python train.py --d_model=256 --n_experts=40 --experts_per_token=8 --activation="reglu" --routed_scale=2.5 --groups_per_token=3 --init_std_router=0.0283 --optimizer="soap_variant" --lr=0.00412 --train_tokens=470700000 --steps=7801 --dataset="wikipedia_en"
Below are experts of layer 2 (counted from 0) of a mixture-of-experts language model. Rows are named gate (a neuron's input weights, with its number), up (a neuron's input weights, with its number) and show model dimensions 0-255. Each number is 200 + 40 x the weight over its row's rms, rounded and kept within 0 to 999.
Before each expert's rows: a language model's description of what the expert responds to. This comes from a sample of Wikipedia text that the model never trained on.

# expert 6
What it handles: Word-final suffix pieces and common nouns after determiners, such as -age, -ation, -ity, -ers, Decree, government, school, Party.
gate1,238,254,232,153,189,220,195,225,190,176,252,224,222,190,166,248,179,176,186,214,117,139,132,194,214,172,153,253,165,103,240,193,260,214,236,232,204,175,197,215,167,184,217,139,155,201,172,184,235,134,136,181,198,269,180,145,154,174,219,220,246,127,196,208,194,177,170,161,241,204,239,210,155,149,282,213,232,86,253,193,209,289,172,249,168,143,184,230,188,226,129,197,245,166,182,195,221,194,196,145,136,227,229,170,167,134,171,215,221,179,218,207,249,208,249,177,239,150,242,138,151,158,168,212,209,182,214,177,156,243,241,164,175,254,241,185,169,162,205,232,219,206,234,212,187,324,220,162,188,186,246,271,221,91,183,208,169,253,220,201,267,174,210,186,186,217,157,183,192,282,273,222,271,139,185,236,158,167,189,156,201,176,248,197,201,145,182,177,171,176,253,148,227,173,259,256,178,197,215,302,206,195,132,222,232,187,233,236,166,209,206,228,276,134,255,161,213,133,211,199,266,205,121,214,244,222,222,250,171,190,187,134,264,189,213,151,193,223,199,179,171,242,179,253,162,189,188,148,255,200,148,219,289,182,170,191
up1,205,245,274,218,246,166,212,155,189,223,223,124,128,193,135,190,204,262,185,247,207,284,239,154,261,243,159,141,224,184,170,177,111,275,165,165,206,228,268,246,197,216,226,209,178,201,162,227,162,251,192,214,176,245,171,127,236,211,200,229,176,176,256,209,234,183,174,241,195,52,251,187,225,195,195,181,264,263,227,257,163,237,240,304,219,182,138,240,165,219,152,162,177,186,221,124,230,160,212,200,152,204,179,178,201,331,276,260,260,185,154,203,180,188,210,165,207,229,224,170,168,198,187,235,165,168,176,222,210,209,188,251,177,211,259,193,189,101,176,234,177,219,200,203,200,180,169,164,128,275,222,159,153,170,261,204,154,256,202,255,245,195,202,195,159,137,122,209,184,198,236,190,181,229,231,243,164,235,129,171,204,182,193,203,140,211,125,186,212,209,177,121,199,250,210,250,268,156,199,184,219,175,237,176,213,202,155,152,196,210,151,198,185,188,213,131,257,247,199,230,252,210,149,122,231,199,194,194,236,196,154,243,199,167,205,221,221,195,169,194,290,230,217,159,171,183,137,216,198,196,199,229,282,258,233,242

# expert 19
What it handles: Articles and possessives like the, a, The, its, his, especially starting a sentence after a heading, plus table pipes and == heading markers.
gate0,175,154,157,187,217,183,181,222,257,131,203,227,218,174,187,186,230,230,127,184,163,245,266,150,149,240,287,253,203,198,235,171,249,233,199,181,210,221,242,209,213,69,175,259,217,163,167,182,228,268,231,221,166,219,224,182,190,180,233,276,159,193,288,288,264,165,221,209,226,199,131,266,131,214,151,244,147,175,166,174,206,140,207,200,213,160,195,253,201,179,207,180,180,200,171,201,152,254,225,190,221,148,137,195,262,266,197,202,217,183,176,136,214,207,203,240,239,188,162,265,194,188,244,170,199,195,234,151,263,231,242,210,180,160,185,280,199,166,130,156,131,216,206,108,221,239,200,198,150,137,218,142,160,188,204,163,188,207,209,213,159,197,216,218,192,164,221,189,223,251,194,186,257,269,207,228,177,218,213,154,205,230,198,253,231,171,169,191,239,255,212,243,263,178,297,186,127,187,190,172,180,186,223,201,256,127,198,247,249,196,173,195,186,192,132,141,196,233,210,111,202,200,262,217,113,150,145,172,102,183,224,197,178,128,187,218,223,252,308,267,202,209,207,214,231,247,163,254,213,269,169,203,161,233,149,174
up0,251,199,193,175,165,236,240,168,190,204,111,189,159,206,243,232,201,258,281,241,216,190,152,248,220,235,122,172,160,128,219,192,161,234,263,163,248,191,226,281,293,243,219,157,254,168,243,196,215,214,185,169,260,244,189,200,204,237,210,170,205,206,141,203,144,231,220,149,206,159,239,209,249,125,170,214,86,243,238,214,266,182,93,166,202,204,183,164,177,137,228,169,138,187,192,200,156,157,177,160,178,206,218,210,259,160,121,183,158,185,195,263,203,224,192,179,253,187,210,164,161,130,197,167,208,188,227,216,196,215,151,181,277,201,195,220,242,228,201,180,194,194,167,136,191,236,132,194,273,192,219,221,248,253,176,191,235,151,165,230,160,170,223,145,135,182,189,259,238,205,180,220,216,179,199,156,206,183,133,259,222,216,207,153,178,159,252,195,258,181,238,151,212,187,196,198,192,251,170,154,210,154,179,190,132,175,244,181,187,255,172,270,133,143,202,205,123,206,180,224,277,223,221,305,250,208,120,144,262,227,289,120,233,219,188,238,211,147,179,123,227,188,235,195,265,195,185,204,161,157,268,225,225,219,240,191

# expert 27
What it handles: Bare space tokens and pipes standing before numbers in tables, dates and scores, plus determiners like the, an, some.
gate0,211,234,269,192,179,228,177,214,226,185,203,197,182,261,150,268,217,169,180,181,170,216,180,183,198,206,188,169,173,240,191,252,162,226,164,215,273,190,195,149,204,237,191,226,149,177,238,254,237,176,222,186,180,216,172,185,119,162,207,282,210,238,204,161,234,196,291,273,219,161,108,184,215,196,266,210,176,166,157,192,199,191,197,198,240,206,141,232,226,139,173,197,223,183,216,181,218,239,291,155,238,140,258,217,201,219,183,255,192,264,143,195,155,172,239,203,250,196,191,207,169,190,189,145,243,196,167,242,158,267,271,201,251,185,166,215,202,152,230,230,231,222,218,281,177,278,194,223,258,172,203,244,236,203,63,209,185,283,209,149,230,203,193,114,196,234,239,100,166,200,178,149,233,158,254,120,231,204,192,236,233,255,254,214,309,249,212,152,98,281,190,193,125,196,230,170,171,196,184,190,138,257,290,212,194,168,333,232,156,131,178,205,193,234,152,184,166,221,231,182,155,210,208,194,179,203,170,188,175,189,224,194,201,167,180,143,258,170,277,214,231,176,248,201,222,239,195,187,202,154,199,190,187,247,229,207
up0,201,140,161,218,187,220,207,188,201,190,205,203,243,173,134,181,227,230,254,174,294,270,226,242,154,210,224,256,182,156,189,144,268,322,156,219,229,168,216,184,261,121,126,167,213,91,236,170,67,119,146,131,168,260,231,241,197,235,188,182,227,255,190,138,201,251,209,253,185,199,212,205,249,218,197,199,195,229,203,203,215,225,132,211,222,201,222,177,218,276,222,195,184,177,168,271,189,189,262,173,225,233,222,177,190,227,206,191,216,172,227,149,150,173,243,239,202,189,161,212,232,189,168,228,210,225,206,174,263,158,168,192,192,172,187,185,150,133,234,204,172,160,284,175,207,278,221,251,204,171,242,228,183,274,225,181,212,205,244,179,187,199,188,168,157,200,228,162,209,255,178,147,264,154,192,176,219,231,263,299,255,216,265,201,224,176,112,161,197,198,342,234,139,221,225,233,240,140,194,244,169,203,206,204,253,180,198,205,240,176,131,214,215,208,209,187,159,224,170,128,224,203,214,182,131,219,205,156,186,205,179,217,229,226,233,185,233,192,211,305,172,133,187,216,200,191,238,188,152,162,188,176,292,207,136,168

# expert 14
What it handles: Connectives and determiners in running prose, especially to after willing/ready, and, or, its, their, not, new.
gate0,202,265,188,165,154,200,140,244,89,187,203,245,274,237,178,196,211,211,206,216,127,204,163,231,107,217,226,198,197,227,212,218,196,229,178,204,198,208,183,200,319,184,147,211,234,157,191,226,230,237,239,182,210,227,221,188,187,226,225,158,240,313,200,242,154,146,185,160,167,213,184,130,222,276,170,172,153,194,200,208,170,223,210,155,236,212,312,164,192,163,249,206,146,200,193,239,113,230,271,228,172,222,203,229,213,152,249,229,125,143,131,211,179,136,174,195,229,167,187,119,187,204,177,208,191,157,186,224,141,205,209,206,185,204,183,236,163,216,164,221,215,181,245,181,175,151,214,198,260,132,191,179,204,172,206,213,180,186,84,156,140,200,207,240,181,209,295,212,187,236,248,216,267,245,197,281,213,144,271,222,186,193,202,218,157,234,216,163,200,162,225,282,260,195,240,174,197,97,231,207,162,183,267,239,206,171,221,176,201,235,197,217,303,167,217,218,254,195,243,197,185,241,161,205,162,147,183,257,269,191,156,149,191,132,247,254,233,250,260,183,223,182,210,148,198,193,205,198,149,228,155,275,182,241,267,145
up0,224,206,214,232,158,243,181,190,191,174,207,124,175,212,215,169,186,178,174,201,212,195,196,168,245,107,221,219,212,166,196,232,206,126,215,176,221,199,224,203,224,153,205,210,257,248,146,263,228,311,174,195,219,159,227,210,197,189,149,89,270,230,291,235,170,262,241,137,316,240,218,189,244,227,189,236,171,225,203,270,247,211,178,253,198,238,225,237,141,190,223,145,159,189,293,177,203,241,246,212,254,151,132,235,188,181,251,149,87,201,182,176,210,229,205,198,262,157,261,221,182,259,204,275,217,189,194,178,195,210,169,223,254,173,174,147,142,231,159,250,157,284,263,147,191,193,162,181,152,185,190,210,162,241,166,295,197,293,140,230,213,204,190,247,160,184,181,219,202,194,247,200,122,182,192,243,199,187,162,200,174,213,237,278,249,217,240,197,217,175,216,230,220,188,250,146,220,193,200,150,181,166,142,171,144,276,316,218,203,189,202,241,237,175,234,172,237,219,219,167,195,215,222,216,195,217,137,196,157,173,166,170,173,187,221,151,187,120,216,191,151,135,160,136,215,141,210,176,250,180,148,171,186,233,153,184